Weights of a small mixture-of-experts language model, trained from scratch on English Wikipedia.
Size: width 320, vocabulary 19604, 62.6M parameters.
Experts: 64 experts in each of 11 layers, 96 squared ReLU neurons an expert, 2 picks a token, a shared expert of 256 neurons.
Below are experts of layer 8 (counted from 0) of a mixture-of-experts language model. Rows are named router (the router's row for the expert), up (a neuron's input weights, with its number) and show model dimensions 0-63. Each number is 500 + 25 x the weight over its row's rms, rounded and kept within 0 to 999. Numbers have three digits each.
After each expert's rows: "comes after" lists some tokens at least twice as common just before its tokens as in all text. This comes from a sample of Wikipedia text that the model never trained on. Tokens count by the router's weight.

# expert 30
router:530454514510509487519515486533508523509518520519507515458518479497512445441538482510524509469487474518521517524487518524472445526533492553501469517467531469526463490569498495510471477496551518
up0:494480497488482507523519565511466492521478515503482487528484479501484454495523462498483511493517471532525508503453520534533481531541486516497476527502486507510460473434506525503534414500536490
up1:468496470501496526509533469488520474467502513486458510514546485524505461513471459473513510531537551513541497480503482495483468472499513491500488483518496521543512505467490548511521485487491474
up2:518507471421488485508557492529501568515501450480488484516532485500519506536481501513445472494502509511482499504454481507490538538526505490489504475487484477506497478517514486527471478496509496
up3:491564534482500490483503496475486490514504474523540514510516446543448484483503512526498548510506508533515473475467519496485473516494527546495529502490510487473478495506516465472521482536482496
up4:468515508510505497511502503463477551521515507484509567525499507482528529481439499475466463496488503493503503447521522515536508475494494510520465492516524477500502526523503528524474531497489490
comes after: "to ", "was ", "and ", "were ", "also ", "is "

# expert 42
router:511481536504536499509536500492570513487540511506487516513520488514515499481491521521484513475475466499505482508474454543486495526521483506514464533461505451492465466495456525510510501464494488
up0:525502521497485495513491499474525457530500548468546555552515523529443505488515517482447476514477528522505489467488507505498477504507507501483492506520498480489502510465525556476465468482437456
up1:489504474471494523474526532526524509515501520501497522518486525539525490425442485528441483468494538498483509502484454511477466478513496475500467494492486522477517482498517476487494536489475497
up2:533498507504519458481508463535514475477464521478511530491482477497501501527489473532443536468484506488559520538493487507478524528485496541495501519469511527464541493485492491489480489467486514
up3:513485512495489526538512513487508493553518513496534473501500504489480481522530518462530525488535466514524460521543480492477517449543470527452512526518530484473441492456503515466515542560492466
up4:483525458466507514496504468493461479481518513481479484527500483517533485465504564522477466558443509532472469497478480546526504521488512509479467528501498489463505491472501482512530531513527499
comes after: "\n", ": ", "of ", "- ", "in ", "de "

# expert 0
router:526453506469517463520518448497503512505509507505495519496527471481526459485487512503513503449495461493508462516466497545482458493510502532507497498499506499518475467503502521527489487528521454
up0:509548497480514523508507474493532471512521476466505486509531512483456466503545496520486533493523506542520533515458500543537490469524523478509489545535496481494480510530536520506503460504474495
up1:533483498470463503517484526532578481503506543499471506474465455479530505514513500496527477480497510476508478500511480537491481483479487504497472501445492496489464466450549525498489490519539510
up2:482451563513530523480550459515505522507490473460487515469523507497520456509512498492509532478534432491520465514465498506525485517499517485510502488464505526541526543504499528486495527499471470
up3:530487510492504491462511446501469522508494498560502467519468500506512516530501465485502507517509487525504454531499498476476500525573502466507501489477528485517488514513477501486462511485506496
up4:523501552509525509476520493467463471508495513521498465517523512506514481509511463531496479502495494516482484484487504473510524523542489497509503493478467499463509493502492491469503505519529543
comes after: "the ", "of ", "- ", ": ", "(", "-"

# expert 4
router:552495523475527484482517502536528518473525544440504537491529479476509491443536477521517542481486506537510519508495474532443474510528482536490464533465516498497498510525488501531498487513524510
up0:508542484483448498519525503510466486500533528446460496510466552480490534491536487515483490523498485501479492508449453515547489506477507529441481522490489477448484495519452449502488484522488510
up1:500520469485507513444516487512545486547506522442468530518552520496517512476489480556482473519515512517502478506499498509469515506519479551488464495473456507445514529481481495509498464529500503
up2:492516516484525498571499469499497511510494507472516503459523483519519478531525473500533462511510526502515488481473465481480535477526484512475495533462527500483520543510506500523499487524506458
up3:494506510543482493535500487460468473511532509466469484496536508510506510531476507505496481507484510518465477495558488502507517459430461483528462498519529507494472525514507498523483498495463505
up4:536448482505515473482475469495560537494523507490505465475564454520504432517516527501479498504491512507543494496447469530513520475461530494465479558494521558498487474463503501558492473539527538
comes after: "| ", "- ", "by ", "J", ": ", "M"

# expert 26
router:539443493420514474505508469476502529482509521473477510485506444484516511490542502519513524456498504498552504517486479499487478552505492569521496536474500496486480513510505495520462447510507467
up0:491472509482491484511490473509461529536505510466475557447522467507477494464538465485462498533528521547532480473522498481511490499522486467457550473474530545501510546536519485503545523547453490
up1:488475470504503509512491468547487496490477515479475508483482497436458497455514510467492503528502478514546506511521467483487517477496522500466489490520544499515473551508499501505504552471513528
up2:508521536491533553544516478539506500495525516488491516478500500472480469485460503534497497493490492447491503520524478461480531537485534501481477488498538554483523479505495455525497454481494512
up3:459540486506521481418517510488525487473524513521495477497519472513522536556524508527508479510539541488466491535476517520484490567527493502491464526487465472516504443489483489514521503504487496
up4:484487469488519510494501486477482490549514508539515461461486532475467494517547523484504486467491480501516507477486480493519497515529482487486539484499489507480522532533476483505497482509453476
comes after: "\n", "by", "Born", "\n  ", ") ", "Coordinates"

# expert 20
router:488469531445518473517528509488528536482527473497499498519506477464552470493523496507511531461468466539526501494471448503504466507512495561513471529511505501457479527548491452525494471508562505
up0:481488517471470471532554475523512564531497514515483502461536521500542499499513507495539520525502487513497496496471495482494490537520504516496459513496509483505520590486534488530513492482488450
up1:514502463499530478517499494495574503534496481560515474496526554476487533514510492497515502496465540527496502509454466456508525534530526467491491527503536549507507558520470485525525504513480545
up2:553528494484522465504508507541507511476518528454497492511535486541548497517497498469516546481520469493480506491472466493505484551498527505518498528499512509488509476556490536497495524512552541
up3:502494517523478462495540548519515508499480490540489483539465508490506496485523491537528511487503453535511501528453483473511499489539464505478492515493506523478509521482469543505507544465466509
up4:488489511495552500521516509455475489492535453532458491512523543487479477513493524514519533463496511539502476500500494511483464513509490484489541524496512540480502542523508501500475485490496454
comes after: ".", ",", "| ", "(", ": ", "202"

# expert 23
router:485449491460499510513467459455520516466530531467489515484496466506524494495506479495519495472481482546537479520474494521506476502534473550506485533455547486484428501502502513534471484495534515
up0:496535558491541523517457501473484529452530498541523451523503443489519530525493471473536496477515488470473474556463485479516472497526495462481496521512519463511488497526531459472476488498486491
up1:484500510489532485487500498526531491494533516458528570514480543499505457499513503509468520492528498514529493522491460492499531485520493481510469490493479526566497487505544447493482521503481536
up2:475509482499494535544477541495505531459553495488527504513563505517479474514497451490498495429464508481520467442484491498485516504515508542486484467516523538515539466488502472480494483539517477
up3:529480490531470489518494514501507526488504511534526495502521491443457519480499453537485477551508523512511516483497501464501490501514528473492506493499453497498480499508489495483511542499525484
up4:498511513521487488535456479433532513475476530491512490509475487478454525524517493506494520512496507512463485477511471540555508465550458504525481499510487513464501506480487504483477495490510479
comes after: "(", "- ", ": ", ".", "\"", "; "

# expert 60
router:563461493470492457476497470524546497489536514519491521505516440478541490475518498509536519502501507496530485504493447493462501539522506527524471519471517502492476510530482502504494479503548480
up0:460471504507499459529479497532464438502507508522488468485441508460447528471482513481497468518497538509508533549522537520484493481518514453496483518490478486534455480485514485522509467482505466
up1:516534484511468466514527486478520535545468533527505472463582519467508527496508511501515523534460481525493504523518519481520517539507505512486473472530499475518513465527484508491486559489491503
up2:512516522520498466522513463503505466509452474483482496527533502473469531497450444483466480499552488503480484531487514515525475525513493477475498513524487480490442490508482484485496490483485479
up3:493522506479468501493490502483514527484503523493527531501481473469497506529509495473513512496500497528511483517497497478488525473568471483439485498509492483524480476480472539514521476503563465
up4:515536478519484494504496509485545544528479507511495520506467496537509469528546503454559503494521474442520491483494508489496505494485552528516507476513504520535501498490501485427542524482536472
comes after: " ", "0 ", ") ", "1 ", "2 ", "3 "

# expert 27
router:566485544493533498520530488477528499459552505492489504484493459505518467471543508538512524484491495502515496521495471518488467504506463534511487516467514457483466456501468507525469482510474502
up0:511509506474494506530505504489512459487514458539488502492529483520463494519530519509572462481535471524437465501506524512510509507476509558523523502510504485550474485469504490537527494533468535
up1:488491526479509498525490513472488493503489490475490517516527473527529490538522529487491524490509498479510514468494484484462493453497489472475538508512509537494485506530535483524432471500489534
up2:516521555516512452503506515494502546511445532521519476468493482468495512525567536506548531491497503496459510507487462542512515496485484504472468511522504558493481526476513554536481510519534515
up3:528567484524557488468495483494505485491478525482498513536495504480518538522509513522518461499479467472499477538478492495491508480508489520514469502521476507449511540504464536514468494527438533
up4:519459481508531501527511495500502516503471465499482507507504481468516519527512518498459472539454478494491496494476495515488483510505478490491518501475439516463519464520470535483450483498499531
comes after: ", ", "well ", "due ", ") ", "\" ", "According "

# expert 56
router:524501480478514500509514485500525544497520542480487521462564501484530488478534518494536506475490490530512473481456424511446503521517475502510456514499538494512489490531464490540492505524531507
up0:503512534458493520485487518515526485457526509450528511487504521495504485472486506474472513486470460498491527522480465503522502532460491518483498510526484526490488524490496560499507531518537466
up1:535523486518537511532534552476472506490539469481494524484578540503511419515513554516544469470499482515507498505467489509490506489530548485477502488477499484487501489511493448527501480522534510
up2:538464509530475494477541518518517506501479494537566508524482507473467512532481496470505527515527484509482556514502486452560487461515499481511488442493503481494518527526498472527542483482508524
up3:505511501513500436482434502469503525499535495517512453435468462483452509495508469477454526487520523518556497510485496503488533480501483479513517539501500518504507485445489508497509491476499482
up4:469510493461514505498494461535460502507480471487518536529507494487494483517516523487531522513488495484531512516493506522537490494521525473473523526570460493507523450525502534453471540496477527
comes after: "(", "| ", "in ", "–", ",", "In "

# expert 17
router:516458555485504494506516464494527517470518507513458544474517471480522447519530529539525494480459493546504495516512490500481476515523508529484477512453531480540478514510492513538494484509489514
up0:483482501488512494495531511499512499527518492571457515531491501502482451514484540507523501489464478521495492516500504495501452520509484473442512514435523456558517507519522488515515518457519498
up1:520475528470529491507539519518496512527493494536541498487469500489486481499534479524499505512497520509507491495489483480464469536523460501500528502495507499493507527517487505486485516458494459
up2:480454466479472500523489507533434501509508477512510499504502514546468526507551525506429515573511468521459489505472471547530489509531488481511466506488568429533484511506478484507493478503507494
up3:507480527496494486494514502522467517480527548480476527539506516511536507492480512490497458478511523492491502487491516500524526498503499457508484543464500545491496512496490477506537494505495519
up4:467455483468517550463503535437531511529488510530454498479490482453519519487484508489482461494518522487484472526509484513539442510509515541501507460531465493501455563518462470515497488478492495
comes after: ". ", "The ", ", ", "the ", "that ", "where "

# expert 47
router:545468501475512479499535471545513534481511509525509508477530469509529468467523507538535524495470447484502488538475504495441462488532506536511487529452501453510491493532481487495459503531491518
up0:523545480491481543488500499507496501463474521507523509505545506476478499486479506520528519495485492511514516463452552494457468494482527520517527488468489500492463528494484529505540530495512497
up1:491487482501546493472471470515476541502468519479542488529528485512504450467463551534472476493476494518551537509491513519489533498515515522485475497476497451502493523501520501498494461486490467
up2:522479538473474534474456495533485497540472476513517479489509462478528529493511516536523512489497517492506513566488476490475518510493543483490485470535493473515545490477513524516522529515489484
up3:505455505485513495466482521549507515512508507490488471483487517483526500443529482536477487479536499499491493482482479527512554514556485463500491506505482518461481513486501484515497490499446542
up4:533504496548494472494498481518456541521538493450495507483497490472506456459480476543487509481497498492501511515526540491491481524503519532498528473516492463487503496509535526511487488508556531
comes after: "to ", "was ", "were ", "is ", "he ", "not "

# expert 53
router:524501502507519497504500506504554533493541505489517521476517471506519484479517490503519492483501498505510479510463464539470485501534465567522482518490524468535493502516466470521512490476534496
up0:504480518520530522514515521499496557499503497523568527507502500533514507499544481526544517498514554502539480508474497510493525432484496518525504530540493525530509470477484457512476539521481457
up1:541475503449473520505531504516512508524465488508508518511524520518517481462518478514490483497437486497503495531468512509489480522465491524479516515505478489491450443530505507540496508525516477
up2:442518543493478477486488538496480558519495473487478496521533493509496489529510507465537509508495522463518508524484491493446480462547508463512472529502461508542499493504427518495496475499486489
up3:491485523503530526397468496514481502537516502511530535485455501519528507506559487501469491464491499469474540508524500553491524486546488485514533492495471490472495502509511495509535490493499468
up4:452495487458514505515550503485451482462512526492510502511497499538508538475516522504515515504445539540483434500493489502509495480446473503566500506529530492480506493479511447481503496511517492
comes after: ", ", "- ", ". ", "by ", ": ", "and "

# expert 50
router:535464500489528467514514484474512517506497482500487540501509444456516452509521494498523491475508478545532523519466512506483506526523481538514476502450538464526483485511494503532489472497484479
up0:507521515500489469542493516526509515511509538539492472547488486542518530468514484500517476485475518490559518518457503477532501512467460497545493516493477456488510470557529484519485467499460565
up1:538490536476486480508534499485504498477529511493509534522482498465491565505493495493510474503481523483522470497506484514536507545480525425485518518506530488527487487521486470480492487504496461
up2:503457465538431512505484524509459510504450476514512503478539464451534542478468454496534527500513504477515476459510464519528531522517479491449485530512474494445462531440515499476501486491476525
up3:554480494538514481504517508491525499480480505509517491501486471523514531504490486492486501527521466499508495519464508521530523462490529450529504530549463496454523467525511519530500527555505488
up4:503537477493501502525475519510501509488469463538480514484512518502442507502518491502510467507518467456484552498491521467480477501502463457509484489554523512449464509486484494544512496506488535
comes after: "|", ")", ".", ";", "information", ":"

# expert 46
router:546470508489518510481476495490513495505508478492532532502519453487503515460528478482511512487465471526507485548479492511508513537495497506514446515482506482503472500532485515512490467520524501
up0:498538507493496543493511445511524452530518482494497458520525474454514470480506486496501486478513481456501486532510495465513516510480483478494500536541494470543515562518518506482507546519522553
up1:518501436517502488473534460522473523460469522521478520475489499465476523485491502479503488450505522495510529467489540487510524542507500446498522532483534497522466516524529522522503531506482528
up2:518516519492469468476479552481519488511523506560491491504494498456482499521514491474483493497510509503478493481511462487522540506453482514524462505519481502524488486498505537473471490512497505
up3:486499512488494517474525471524535503491487536510545521517538491537481499445456458507527526478488504486511473476523485523579507489469525509448500500499476434504483520485522489526466502510510483
up4:522486457510494477470482556471527548469520543488527497474502471475524533497522466531528473485524539488500472514514521513503513513508491493508476503504528479471491424482500508469505517486524507
comes after: "| ", "; ", "at ", ": ", "/ ", "Did "

# expert 21
router:532461511482520499499507479513515503468544509491484507496498480508507548461499512517510526478487490523489478500487484525496490517533498541514475521485508481467469522536450498489491460500496509
up0:537469507488495513485512490489501521489520539504554440519523495519500527498501450487483552522539532495484479507510468476499492408482490470503492535458530533458456478479489488484445499492542492
up1:496475480498499475459508510479533521461531416491489518485456489457526549510463508478498503536516507482473493504483458504547477503530484491487472448486493474466522499540495467491526494472476502
up2:464484484480502497491454503502445465519529493479529525484493498556502487458513453498521525535516574500533479463474490513504528532493494482495503477520486476523495544519483511523491480496462490
up3:505546460482506464525493493512459499524511524525493486523512461512506547450557496508485525468526492508506499486505487523485518515497470497553499530507522478513486488474535475494505496485444433
up4:508485462483473501529491504512485520479532535501516509506474477529483513489575512491476484474512453470508497463509518507481495481538515522537512521509507467508477492525481452503549509562479494
comes after: "\n", "\n\n", "\n  ", "Women", "Men", "name"

# expert 39
router:522449510497501496491508465490511518465494510500499501474538436489543491466553528488517520489444460512501490515491473533475488513548506518501480532477490500499487518510456519524483457503524524
up0:452472462524550515515469498480479515520482506567527449488517458507525521478472515448506471508483521477519469496517480491493484478494530509532539536527500519479522488458463470497482493524505518
up1:484495530487550541524519538520489459464485526503495508488494501472489523479536489497508505508459492449523518507515486543495506569483488531532519528488483444493472489526503518543514474503494466
up2:539494497501507474471463477534531489541533502489497508498513534516496478527497515508486485472496531510501508548497560475516508521551495509484495463487466508558505505485476518493488496496477474
up3:522493507498525522549519509486535493487496511520481528471487532507519498486518503494500527510461506495505521468467493501459477439499521458515510456504497516498460455485482508499482503490503495
up4:531493496502479507480507503494511491514507467551512536501467483513481489513506522511476477495506548513502498482485506472498508501557568486512518488529483538487503520477490525470504483474516456
comes after: ".", "==", "\n\n", "===", "== ", "|"

# expert 41
router:496447486449503500470516465485512518461517514471515539507531461516546471488483476538532541469493491531521464485499453516483494514505477542498469503493510442450476514502488477529473463503509487
up0:477483465503505500519445485521500471473477501483575449521506535502517496476557507495483491484523507524526525459495512511499513514483471459465497504470529490480495504486507510531459498506494516
up1:509435500469493498509509504526503498493475515544462504463519513454511499492483542510502489494532553474530523504505467453464524502526491525468499487494488492480491429489493494505524475509492504
up2:512496526474514499484523483454525532526525544464473493483554516500508484465477492476471467470494465501517446466454499466505512511524515498502468491473577474514499530497495470466484531510533523
up3:506517475521453507477487519501513507504483494472496462523518488465499471497513489531497464489542520504528495484508485475488535520500509488478489462495493494504497545508508527537510487525535496
up4:467505516500531496462486506500506518482526498498535491488479500478492462509469498510480536486523477527524475485481507490496488485491498500505512558497513496474550499486529497501485428502549470
comes after: "201", "200", "| ", "199", "202", "; "

# expert 22
router:532490518489548513493518476488520529487537492479498517505503487488509499482530496509514544450483466577519478515495465503478452532520484511523456506480508468503503500529496488519494493499505479
up0:512499520464497503505485499473482427502473561523481491495514488525505467547504535461511486482506487487481439521518505502503483528495497448470484505518496510504502538487509532518466524509522505
up1:537475494495483512467491475469525476494498521487469508480566526541511502497560497491494490452554449534513470502495492487500511509499527474495463483452498464503490481547507530501490530526523504
up2:516517537476495512467516481524533504503550517496493472503534492496502533527470472526464559501503459507535484475489477487537465487477484496502513535475475555511480510540485503536473520509514499
up3:543454489547507535534489484490513503493504482511508519487500527509466490486547494524528491480466469497529493518466491517511505488478500488471511521544496495477497486531468499499499520457465505
up4:497550529475531541492535496453466510492505475541509493532518460505473512513473498566509500474481474540531490490474517500507440510517481513484474493502495538474472513499500471488487497532474488
comes after: "1", "2", "0", "3", "U", "4"

# expert 7
router:530477552486523487496542458497538505501490521463524512482512488473531453498517505493509537490484478540490483515509451503451479519543502542502491513485526487515485516539515496538434503533512487
up0:509515516496509506486461494505507531505468521499466512496471469504503493485553471485475514480480515453522454510496477430516498519529538475499481480519483514472523535474514464530475455520483492
up1:554503485469511475489501538509510498512524453474494525463514554499498505480499467531500462505508542452481503521504475507514496456511503542516510483499494476509489482524466491501505490531439507
up2:514507498471524544511531522462494499478528496495502484490491458505536541530489508466460488504489463460478507509479500519480547495500487547466486539493500483536524525538485475545489553484482498
up3:544530502540483462475493494495534505477511502495482467488509515480496458525526526503546457517514517497518498479500497547506431496501480474489448489524555493479536512488499481499476514493510500
up4:496478520491515482466496510543503535487451475464560475508485543519506509477529481467521521505509485502501488530500450530509514536477520521508467517491490482500500486495462497521496448490497499
comes after: ", ", "United ", "It ", "it ", "which ", "New "

# expert 49
router:519473502488496494536507489467513522505561531458496539473485493482532491481508470503514500465481481530492479492490468503471484499492463528506507514513530491462505507520491469515473481511519503
up0:524526524514469488543508517509470531475485516516472525474475464494529488498502495516510495492514504478482498480519500502506491460452520498501503469462508487495537490480492467517510459491529502
up1:528505490539550493530496463479476546512505550489518481537516542514524502506506503467514502474528465500471476519493534512542473496486512500530501534506505518520485515468475478491490495502495508
up2:490522477526499533515547528529529496552498503477466517540512451488515489528555501524497502496523482509480483567486508533482515458516497498490482487518490506440512485555514504478536467468508521
up3:500449503482533450500520479489562546549423478516545516463530531461521517523493451508455476418504492497483521483522451501502492502531467490513506547509490515488480525479491528490477482576482467
up4:538504481520499476474460449503538469566487470447522490461485515543448541473557453551491476472451485511519499468478504533491514484521491515472525523496503510491498518458508502478469524531500493
comes after: "=", ".", ")", "s", "1", "- "

# expert 16
router:522446530485519493519511475477514493497512534469495541506543475487489487485495540509505522481496484527498477517484469532484466506520494516507464530479501490535450502491485469491489503494547488
up0:451531502551467520556464527531490508487526515488553502520488471515485496494462470475539492501520525495497508480504450498542473517506491495487518535495495481550523495464470476520539489500513474
up1:524485457482512505522508490479464494489534535519494516518525480491479516476487492515465494519490510508513487504514513495486476511480522462503466503494479532549479540497483512486515490516511436
up2:507488559480491477486525496535465531507508456513519505545475487548479511480508510511446508533528471498564541514470499491500532526501489503521519493486487517505504514518513514476466512476482501
up3:495507462490494498500523500547473475547521492477525518474446512507536509462502489489538513514472479534482527503480468524502488518443473497488494510476502493553480478500510453516504471503499478
up4:485483521541502509493484514467549517509470510452528543508487496470495479516490451515458504455503523510477502459461497509507502512511491518529464438496475466492445489475493484544458487508506504
comes after: "| ", ".", "–", "/", "+", "N"

# expert 25
router:555474534496507477511486476470499526481506466480488502471538504507537517484540486502529523499492461563534495543467458533470488511507461526516480532473519456486481477529501522519450451511506508
up0:523485491487483521506505537470506470505472472524507536495513524524490454483523494545510509477524537500479513512477520528494515488474460501490515532525515476501552545534493482501451559469463466
up1:480526515534479489475499489506507490506526500502490519490470460492457509536522459511480503500528507567481505512487516478467504503449465537478489517474524534478526494496481477519455432467484531
up2:477500507483486516511516531495471507488461466493505519518490486475481533516511550500481511539468472475485450512456535512458543460532519502476511558505500489470485504536529443529490495482466549
up3:500503554491475489518465480455489530532536483484487457485484585481473481506503451534526474507453488476498482488524525502489511483550498511502481509520479484493497543468531479492521467499463502
up4:536506543508459457486509503498479547497510461518475515462492481457558512507509526527502531578492485520472519481463469513472484469518448504498512491472504535476464490504474583509502489507500481
comes after: "is ", "as ", "was ", "to ", "are ", "not "

# expert 5
router:536414515463522528489548470480570491488518497491495511467483442501543471504526511527518523477490475545500482523513489550481444526502502546510461528453491490476488500506470482516477447515500501
up0:459480496490499470503539483442502532493499507527503532422531488515523478476495489486507527528504488542489517496493488484483471556502519510532516529482512492479522449504502488546518490529472476
up1:498466528508525478508514493472503421505489473466532473487493460498534527543517558485493533564497490486476487511498505484544509524510533540495486514465484483444523519473514505522524477506504528
up2:502521459534494539489488506478539445499495534490492490463476465501487518507524513524527520535482462498486571453499513522517499509497504523478487488463488465495490490470509505482509474515495501
up3:493497551496564493507522504476533492496507501475511546537461457508509488519500513502482498481517522469530514489506489464503543506485521573491466515457454479490553466524469467456522526507504500
up4:503470526503550478493507504502526458471529515478493501499512493499476523518500494495447526511490496510498474497495504484445509520513494480494473482481546509470502537465477546477525472504458502
comes after: "| ", "- ", "201", "200", "202", "–"

# expert 48
router:495473510477517492494526463482507543458544470511440511481493456492516470480492496525519509471450468535527480516466497515484463513512507509502470505463543487487490518536461522539493461529521489
up0:511530506510523485501509487523509486505503522503471515490474488520503510466509487500539488552502507506491489509524524505541478540467522442516516542487551468489507476522463512528552542478489509
up1:498473479564477483500515468522491502520503500494506483502531511533511468471564537475537488532541478497532486503477507498491482539484435478487444527441492487464525504532484484498492506526471539
up2:491533523521495495475520489470496509494483473499504514483485484493513507517491469520465475468505511479505467520486554514512513518446518484492498512502534497463516510458440492500498522524474492
up3:550518504483514484554479460496488493490489494504494536491515466494495534493448520521515562512517557489501517484503493520486511507519540512537561515467492502526512461518521501470495464492504475
up4:465512512491463473515481472484542507440565470510468492492525520450515473461442514511523500465504484536539460479462482467509517518525500479528509482471486516489509510494483496513474430497508499
comes after: "\n", " ", "1 ", "3 ", "0 ", "2 "

# expert 57
router:553446528493526517492502476500504523511510500490470543492530449499551491496566512547497524480490486526511475498498477526496492488531477534505476516466547469479461505482512516501458496510560502
up0:520524540502517495480485507538503543554481470500481500479482492482541501519543497558515518508477495477511510517515486512512541488479523513519464463476507526531523486470501495534492460497566483
up1:501541494518521511505526517458483552522524485443488532469537452506513470476564528486516511524500494513499519498513541515514501517528479515449489463512484481498508480497488486449511529498494509
up2:533429520476493518535467479519537490494473470522487498521493488518540511495517505505509501475485533534495484503502461555506498472522493524495465481478547525513492488513495510516444534545476581
up3:470515519519538497533475501479490505478425516523495496490469458564529522528519538480514523514491525504502484420453475521536524470539466520498497552484495506500480503491478502523476499465524483
up4:497519501492519534523538547506480481547535528491476506482479479531532528504501510504482490512490482530472472499521520488497523519497513480542505523475493459519472445476503534512521482513503482
comes after: "–", "201", "200", "202", "199", "198"

# expert 36
router:517493506509534454458472448503521511486550520468474532499526461474499501479561462544536527510482458521508454537482511526474475527522499496499510540480550442489456500546479493517477479527508484
up0:531473472504489517499491492468508517502493462512513540470510462512491474485467491458490455524505506489489513506510546527461503536467532535485499456511506493495467494506521511481489504499531480
up1:496473530521520464481475472488529500503516486504536481505505501484489473504474524517525507466486511493512468523495528450527499487483468464510511508520544498492478502486495527536462540497475491
up2:470476496467542496460518504534472510497511476516516485469486534488539513486505529493487525535452543468523470506499493507464465463482500473534498462512528493488451494519531516502498541506474478
up3:467486495481519532556523450498515519485524491538495518481523512502515479468521475477514475538514494502554491476491539530469469509487473507484453497496496481487463548474526508503475476495472475
up4:507502494469528512527544474484506477470517496470493536510525491512514578461523503500514470490519510476494468538504468488542475494516505466464461486504519481499516529473474518518498499465522547
comes after: "\n", "- ", "″", "• ", "/ ", ": "

# expert 35
router:504483491438500512536473465507496497469504458501503512520491496470501505473530553530497527479504487496536474511470472540476482531518505535502488543506524462481509455575477486505483473520482474
up0:484488475472512545500498468542493513523534475521489489492524493506473481488516517501487558496540556481498475487494503510492495526535548438485482535494507456518512490531529519517478467521450556
up1:505481541485493496508467536466487497512526562520459504487491517459502482446527545501501513509510478475518507481542504504500484514497470534461502507469485474492475498508477470479467518530511481
up2:511496475530476455512480471489479502500502519500478536518458510478470520477531525564485558520489509552542515488493466499524492492512534491464481542476488500507459481520509524497466522502486485
up3:495522502513526479485534511461507468510487481586460500479519496499506502486500532519500520480495543486497477479492446525528500469551504483505552552506491550515528474405546509507494465506506498
up4:511496513492499486525468458492487488541477464493466479504489497512495491483526533476489547461526482473505504514500483486498553511499517539527517535522529451562528467525499494485455479501498480
comes after: "the ", "(", "The ", "a ", "P", "p"

# expert 59
router:528496536510514498466510471498506493486510481481489526495501475485513431516507496454513522450492500534482503513495469517482472552554479478523475532469522499472476505486496497483469484536502480
up0:504466508517485498465562485520481542514497546513522488520509472550527464544500471519541501487484496502479531491471476479484468505524525486465540513465464486452492495527510522533504506535459493
up1:503530511495512488502452509473495477505519501509541527490502492490550484499475498499439496502504525535497495520493527513469468549490552482542495527504516493497468479477506524504476516541497515
up2:486514511496507488505520444534496491513497501453541476492493510497469494539504543509509503506486467490521476525458487498520502517528521460525474550510504512511500564522467525512492477426484527
up3:491480500492490481552506489465522523479516495485504529521483501484493513521493510475502532445538521522464556493514476494452465577461473496492483527499495490507512492546487456517534534502495499
up4:539542472493505488474503485511509488538480485519491479476509494477489488488571500519507541478467502513530502502451478525485520496534500484496483496527478576488501536498486489499497499495517524
comes after: "the ", "a ", "and ", "\"", "The ", "s "

# expert 11
router:551459525488513511511489472471495531500509498446511525442511491481521467457572488516496514444470469529510500495512458516503496523525467519539470490488524495498465496522498452506468480504523479
up0:476480512441478477494474491514479502469482507502499521526463496487488514432493525496491529480453502467505502493517471497514507507541492492522465516476476474496548468537481428531483501491481528
up1:524499514506524521445492524521543478495487502500529506530488507501487516518486498432511502464461505475474491505490501515500543444506502500554489525479493474486524460524492522458489479491502497
up2:482501490481465531511510487548489493477506475470510492471517530539532492495513493481471506542500483446508509475521496527521527530523530513502518458440446438490478520500490471459485480544515506
up3:492508486512483507486517501443501560462521501517565500513474526505528514508489480551530459522503489500510513515509468470514459496472476511551509505511475472473483478492548529496540503479476455
up4:496514506503513511521480512434511527507481469493547504464464494471483471479490528495464479460469494541510499510477439519515477504474499503509504522521485486467506493501503501503499490499494525
comes after: "the ", ".", "a ", ":", "-", ","